config.toml
balance_bias = false
rope_theta = 10000.0
lr_head = 0.0131
train_tokens = 487800000
Below are experts of layer 9 (counted from 0) of a mixture-of-experts language model. Rows are named router (the router's row for the expert), up (a neuron's input weights, with its number), down (a neuron's output weights, with its number) and show model dimensions 0-127. Each number is 128 + 24 x the weight over its row's rms, rounded and kept within 0 to 255. Numbers have three digits each.
Before each expert's rows: a language model's description of what the expert responds to; "mostly gets" lists some tokens that are sent to it at least half of the time. This comes from a sample of Wikipedia text that the model never trained on.

# expert 24
Description: Nationality and national adjectives. Nationality and country adjectives before nouns, such as American architect, Argentine footballer, British, the United States, National.
mostly gets: " British", " German", " French", " Russian", " American", " Indian"
router:107156090174127138108149169162130132149120120117109161094094090128121133102098142155172173171134166149154142112098134089120144137136104113094136168120092098118126100101186104088145110171088136159166140096134139106156160166119117124130135132142132092120135081130141158105137102147149135100130111107085126108154135134126157146117124125078132129118131139167101134138134132130148104151147
up5:107129119146124110138094115124110166138160109135121145126113104107109096084136121112152133104100108128112138077127097095156127115159095127171158113079124118138096123102119132126192141129144153104082142142135116133137141109133097096168157143131108159135134085100109095110120115128200129079127115102136120149098115109104124154127113196103130148104118102135116136122138127152103121114192
down5:155118137106113090109144083105115094119090130114120136146106170171144125139138118135122120097117112126120170138128151090097130120151141165165108130158164102109120170145117120134096176107101132126131143162132139149129089104110093091135108120114130131144120116135135124130149161152117095133070152174148156134152120153078143074075117103167120131160110143102121114151123115162121127168082

# expert 41
Description: In syllables, list breaks. The in syllable inside names (Lorain, Pirin, Nintendo, Hindemith) and line breaks ending list items.
mostly gets: "in", " Lin", "ins", " syn", "tin", "pin"
router:151129103142143160106134164137107105115093139105114159130153107150145117128080104130114178140102123138129185146099118107135171124149153110085123172116108104129135125161122084116109145146135134109171171121143124097181121139114134099140112115120153120146131153161102150125165138157119127097067105107120095117146159113139161107167126117121104158080132140139128077090126085156133136128116
up4:113141151137101137106112111126093167159130114117120156151104142134121127088098086127129099157121178145142117135130084098112115129096128047147157103168139134105159086082129119132121153135145142149106129127131109134149112177128119123145140087141127163137149114094159109157136151113177128132148131166166159146128126100142148160142109094118123118147133128128092112101126086175088165144119
down4:116103165146156169117137139098150137103140169131124109095155089105135175133146101140124094139089116128143137140157111074119091128121142108138155165157142108104110142159142117147153106115124087104128133150137143102156156116123118141184137105110130137131127153134134114161187079193120096121112100132102130150150145108095172091133124138092100156128144117170108117120105127106155120126094

# expert 61
Description: Numeral zeros and category nouns. Zeros and digits inside model numbers and times, such as UTC+02:00, DHC-8-100, MP5; also category nouns like album, record, metal, camera, medal.
mostly gets: " album", " girl", "athlete", " Vol", " record", " participant"
router:138155162118161152101155156132113104142101110100100160097122146151161103152114099142104155154113150159099154149099160105103157105152158116108152159116102098152112105154151101096106097159105155141159154098158126097159151148100152127145097151117140099159141110156112155110160154148140148099103101100107106098156155133138149102105156153102103099103104152160125103125108145157149106146129
up0:123163156139126109173115104136146165113103113191121094143108173147077165147106129143186110098160132100159111161162096153165106144149115118149150135151129163150116166124127101135125121132156128093117100139126123131141115150140126126152171125129129157126138104111095096134131182102115123178165134143114119120115137141095094140144162156154101114131159100119153110100128092107133154160122
down0:132104103137120130131097155112129125163123126145117109141153149127130137136082138063171104156092150113100145134146157156149141164100121118132136143166165104126155192103117128165147125159137124146119140094086125111127130118114125127146114089145118137122161095138138133122119104112099122146117134078151109123142142198113143178129132081166124120114133132122165068172132110122164111093148

# expert 21
Description: Consonant-cluster name pieces. Word pieces with k, h, ham, uck in names and words, such as Pokémon, Orkney, Muhammad, Chuck, buckle.
mostly gets: " Hart", " Wood", " trust", " Know", " Ak", " Sk"
router:146172147152149125114166137152131138131127088114094131111118179128108129143119113125093147186114159098105159128140143109103152141148155163104139158110093088139108091159158096105100095131114157102163102099130126140140143163105160121133097204092128120141110169137133163124134153132134123102101128105115110124135145097120147066123128139117112117124117151157098099116129122152176101130125
up2:163112108162115113108166099183138129103136117136136102136139108139098152175137116095119108120082088107124109107153117105136149144141124164155135103133130106126111120094122111107144115171107131175104148147130147203135109123133108168122152143098115124092178139107164113083108111108140159127122161142136140140099094121119084116146123117151111122180120141156147115116100127105189123130101
down2:088192129125149117098156130136130149144119114095108183132121100157109107123137107120171160109133140098090088120129119108115131161141110095143126099154142111141130132095089144157145121145090135143142148106136133169089154171117148099094131123103140119081155142143089127109124095158155144107107103103106105083124077147150124161142141152100103154133121092132144125117150183121124114143101

# expert 59
Description: -ist words, professions. The ist piece (redistribution, flutist, Pakistani), plus work, art, research and profession nouns like actress, project, sport.
mostly gets: " research", "ist", " success", " surviv", " art", " Animali"
router:122163153152121155078143149126136124133113103119097160098099128155108115117097107125152161160100084165091152140115164098105145115148142126115120153143116098159116133142160105118118108169107156098138127080138156098123156141108176170127112154120165113143171115140133142158144113121126171113119098097107108086136139148140148112112119136107117100082093148139095113166125172170149118145124
up2:097144153101150110133106162109109129131114152127152141141112119104078118106149133115162095122075137089137137114151099132131118161122161171127099112098075141142132160150142146173097115118122137176120091115071165163133128129126163104161135108088137137112139101097119122144138112125140126124157160089105148126098106156120160168136132103173137129130148094101128154125131181133130139113176
down2:158117163135129153098124122142145111135111126150107165140169092125113127119114129125103118123138096123136134147112162124090151159159155104121135120111101134113119102093133142131144102145111125093131117105141126178110149115144112100116182114111148118160145131154120116161110107153145090067122123139172177097181128088149119178158090079119132158172115139136106102150101124151183151146126

# expert 53
Description: Table headers, noun stems. Column headers like Qualification, Position and MPC in sports and asteroid tables, plus noun stems like Strike, Service, cover.
mostly gets: " conflict", " ±%", " Notes", " classification", " shift", " strike"
router:151177108164137150107154162118119142129082122100104105110115174145153134103124104158115142152157101131091131115089138109122145108136165105126137121140090102144143102149126084089082126129110163119159157106139165104122168161107115161127106133106144079143157149173091132127117168134126113108111150101090114123134148128140157126140136126114144070117170174101120114167129140125144104137143
up0:128169095170165130154098105122127122132125146132146102155128146126146136132107102163135144160138093100087090135111138143139111146104100074174126115121125146124109110126117122138102130114120144120126116115089112154124157142134060140128135112152167135154157137136175146130107173145141102101124150156091132137090093118123107131119144174137156131168205110082126131161148110112089122096127
down0:135086157160118118101116114169132114131095155110076136149108117100159117133085103109167156182109101126121118099134148130143099126090111126174153154091110134123130109114143102121150124120111134130134136116118116055124113121131125131084141120118139116137133071118147148151109125094146139093092141138098127083140076098138137123093128115120113147125126136113141132065157158114120176162162

# expert 63
Description: Definite article the. The word the or The, plus possessives like his, its, whose, starting noun phrases after of, commas or sentence starts.
mostly gets: " The", "The", " the", "the", "whose"
router:096127133157110106143173147153147135166152149148092159157164141125125101139162129115133135105125096121138131186075135114089130095140139124091144167148143098135128111106167115098174126140136111148133076099125076123121103083099091103145109161124100105132144101166150166135123123079143117098125145091146175092133142101118164114148149118122134127126161145128150124117138118131150144141128
up28:117136122120122119144098133137113143125122123142131125152089091152115122113158124111159141103103120099135113077130108104096091117127098152093126130107164173152121122120090117152115106106168071152065074127156121112147130128114115135139146132132108119174097080119145168140151097110098128149093158087135138109118177142166144153136168099141123156143151121150182105114122125096148113118141
down28:148144139056123143122129100096123122135157152119120094175117136135095142164096134106134133199103116104125105133153140161156130099102096118171120140126075177130129143163139103130092122122143124129115141124201159136112163107139129113106138099116139131129138086158147098105109119116121139146124187127116117136091144119157103142130093133108130138119119142156113103123144192136118127158128

# expert 37
Description: Vowel pieces in names. Single vowels and vowel-final pieces (i, u, ci, ti, ni) inside foreign place and personal names, such as Ri-i-himäki, Thessalon-i-ki, Villene-u-ve.
mostly gets: "ci", "i", "ti", "enti", " Mari", "ati"
router:084148121098095132101136144143127110149114116104095151104155123140157079137127141139133159138100163185106154126110142116097162106152141106102170141123093118172113149151130104124138154120097112161158149128096117131153126183097115148144099124122125104111123151150106184156137119133149115121097114118093103094132159165111145069148136131127085113115076136117092125123093146167124131117119
up0:115095112118135109182121126105113128142177134125099133106132115126116126057093122108162090129138125149135112118098112170124110173128128120138136152098094162132141126090124106134135110138122116128126131150107109116154118161126125138120127134118151123125126118120129150102142115095136064173148149121177148146153161144153163088128169117148144119168127108089096131111089195100116135100186
down0:102109189122120121087069134145133143137150115162080136109113143140116153123147118203136112133162133134125131146085129149126127165109153088106107167148110121135138185144154128175089159112104113133128097151120144114090123161099121128108129103109129103150158156129125107106154153118147180112110119188127107107140127148143110112129147126130132106129119148125186141164113138129111150118148

# expert 60
Description: Abstract role nouns. Abstract nouns after a, the or his, such as position, opportunity, role, responsibility, usually followed by of or to.
mostly gets: " goal", " way", " opportunity", " attention", " role", " responsibility"
router:143144135151139151087136155136142131143106097097098117113094168131112111077147113132079165129131143143105137137101154104091165131146156094124109165098119102148106145154105079119138116118105170127145153110148171113139164153142142130100098172134125142136118103156149155169147145141150126126104098106151090114133143178108148122164156114098099159110104152116105114097151134160147088146147
up2:119106076130088079106144152116134140114156154128115128132105144120125146100131115120090149094100104129135078093131180093141077144136081090177124121150130122113134125117113150121145137123120159145118097139153182123134141173115095151074087095138135165169131119095114108159181133150134135153127150148152136144147133139134109085138143093104169150142138130106136137110132102121125115105131
down2:151118141132122100139176147157136147147121149159153133099078132149152153132100093115118176150151135155130136122136145118100149130130081107104135139130152123120119150100176115096158108159131137120176133111107111113137108089152145103103130085111174176117111106119105152109152089112108104137160180155114121108107157079137162135157094108141149163143170123120156137167110138125112149150155

# expert 12
Description: Numbers in tables. Digits and cells in tables and lists such as medal counts, year ranges and scores, plus media nouns like film, episodes, novel.
mostly gets: "www", " movie", " Website", " episodes", " film", " Swing"
router:135155160118159152102157155132112102149103111101097157100118146147156107149112100145102155150117147160101160147098156106101158110154155111105156156119103098150110105159151100099105095159103154141159155098155128100158148148098150125146100156113144102157141109157113152107160157147137147100103096099108102095158153135135150099101153149102101099100104152158119104125108139154153103145127
up4:160105083173120178133086149146160135137164128147124097160114087145121151125145165126118096138123110105167114121121156161118126117105117110155159125160150121120099083136098122126122126086142139164082123119090132146164133166121124090101145167158135138169137143166139106139082139179105104143096148117108159140120108100111120124131104124087144094143134109129120157130150118084130155125094
down4:139088110093096140110105149141125115133120117101146160114139147114167109141171155114071144174150105144138106175150108140131169157129131125131143121120145106084119125140122120091173165134140162094085118173145094132085110126162123154136141089136151135148145138122143144095107152121137128121123107118082128136117189121109135139130137108122050126147127142151138124115155152144148089088116

# expert 3
Description: Sports team names. Words inside names of sports clubs, leagues and venues in sports articles, such as Kansas City Chiefs, Toronto Raptors, Scottish Cup.
mostly gets: " Racing", " Football", " Athletic", " Angeles", " baseball", " football"
router:128160118143159131086164165098165137156090108089127149124136133107119142115114077126120159140136151146106135111099152097100147103151116123100128125126087088118126077101132109133133106116154110128175131127141091106128145115094174129143103135121151135160116134165110150128139148117129166102089119110145116092136138157169132136086147156131091177121128152160089146160125140176184133131146
up2:099135125157092151164079110124137111121118143133115110115147122141121143074176129171145107120125153102149090114101154147123109166112108091085177162118098137092109083159091139085135126115121129124159095128118129109144142129099147148129119112119086149108138130112136085086155103104145137148101154123183102103129139124120118121097133144174134147131104113156112127140158141061130150126128
down2:107130125109100121142137153134148061115162084138147132084109133145124165148133119156148179156075094164146094100179163151121116117131124143156118168114114191147135139152116116145133124112129113108138144153126147129103142121115148118108138154118074139145104128142087086102152136155104141105130154161125111065133113098105151131146123146145142097121150139156149161141145115092154116145128

# expert 17
Description: Early word fragments. Opening syllables of words split into pieces, such as vel(ites), al(tering), pol(ar), harm(onicas), ge(ologists), ca(valry).
mostly gets: " spec", "conf", "colon", "wheel", "Electr", "clinic"
router:140147150113126149104122133145122121132112107121149154100140119132125106127115121145100131137117134105127150116096142107140141141169155100124127165136124089145143093108133100126073093134115160098153155114166183099148134095118120149123132117095126091132112131144177139167131155156193155092094082097123112117159156141130159122089104175075131114115110164143133094089118142135176108104120
up0:114141124145099112126131118124114165134156144123154109157115127087117177122109178125116089114111144114121106118145154128148120133164141104149168122116137129161171150113068114124155103130129163131128121164118120138118118077175083146120149120136129090133105103119153067135116115113157118111166128127121138087090131139129168146154078122116092132132138133118093094172129163101143138083081
down0:121120106152126159127133150134108106117176124149140104119143158144162102132138079150137158119154139125115106133131140112163158117130090163137109140152176112089144091189108062111153148119168160110170121133131114118145113138142112114111132130095142094176122103151162139133117154124160075143113143145117126137111124156165079108092129156138150124167111129113104146130151138113125088099167

# expert 54
Description: Capital letters, initials. Single capital letters and abbreviation pieces: personal initials (J., W.), U.S., call signs like WSMV, Roman numerals like III.
mostly gets: " W", "PL", "IV", "X", " III", "W"
router:110186123132122118101154149065137115146095098133101115133153115142120148163070111142111168154144113132115121165142140119095157102167145141085128122104095122162150126151102106114100133174125124152157124093145113136125144159080114138132109152107151121127105140129085171072130116159122153101109121093094102116144134137150165117129129159111150161096135169155136145123108135148145120141092
up0:102168146162118099126128129137111106122131124143144141096098125121135161132137117121117160123176143082140129107134151147131094137117148138092095139129136152108132166117139100157113142171123117133105137112082178146167118111115140183132116099133111205118099162104113087153113141121132141184097103135090120146130103117140102138149144134138130137118089163160072143132180125140156133164132
down0:121108128114144126134115125153161098084106130153136130101103110167150143124103117143156137138138168093137107106115120154166135112115122131101155165164107086139116185172161142174123124134164125129166142150117136137122158162121137118111128176158104084147156077072137102104149124111151114100143153125145096124106128181117108128114134116113129149099093113132112099122178141108151103088116

# expert 33
Description: Common nouns in phrases. Mostly common nouns naming a thing or group, such as material, character, climate, population, film; also percent signs in tables.
mostly gets: " material", " character", " weapon", " ambassador", " genus", " citizen"
router:136161170118154152101161155130108104136109116095094166093118146149158105147127106140102161159120147157092149136098156109105157110155159127105149161112107110151105107163153106098104094156103152138158157098162125100160154154094160128155100153106142108165134110158114153112154151148140148099103099103105103094154150131133148102108160145108109090107112150163113110119102137148151112140130
up3:130153096120117116111078140134161141155152102114113105106132135160103112109171097141126100141131139080096143104135154103142130081075113113104123155150154170150148149105149151131140142118084117112106181165081115123145161098118151139110087104126146143173158124085182112155144132107103166114108121155144132128127121134163117124121084123178138130128175139130145148129119133115130132129157
down3:168112132159172107135133153091125100097116104085122140118121130118150165071124138150163148111177118139133112130141109155113162139147133138132119153096131138122118079160121134143174146123153135126134175131170091107176105091094113128104126119115133125103136110110123145081149176134098113088137135155166124112157148158111116087110159137134126174083121113075146115131117134113146112143114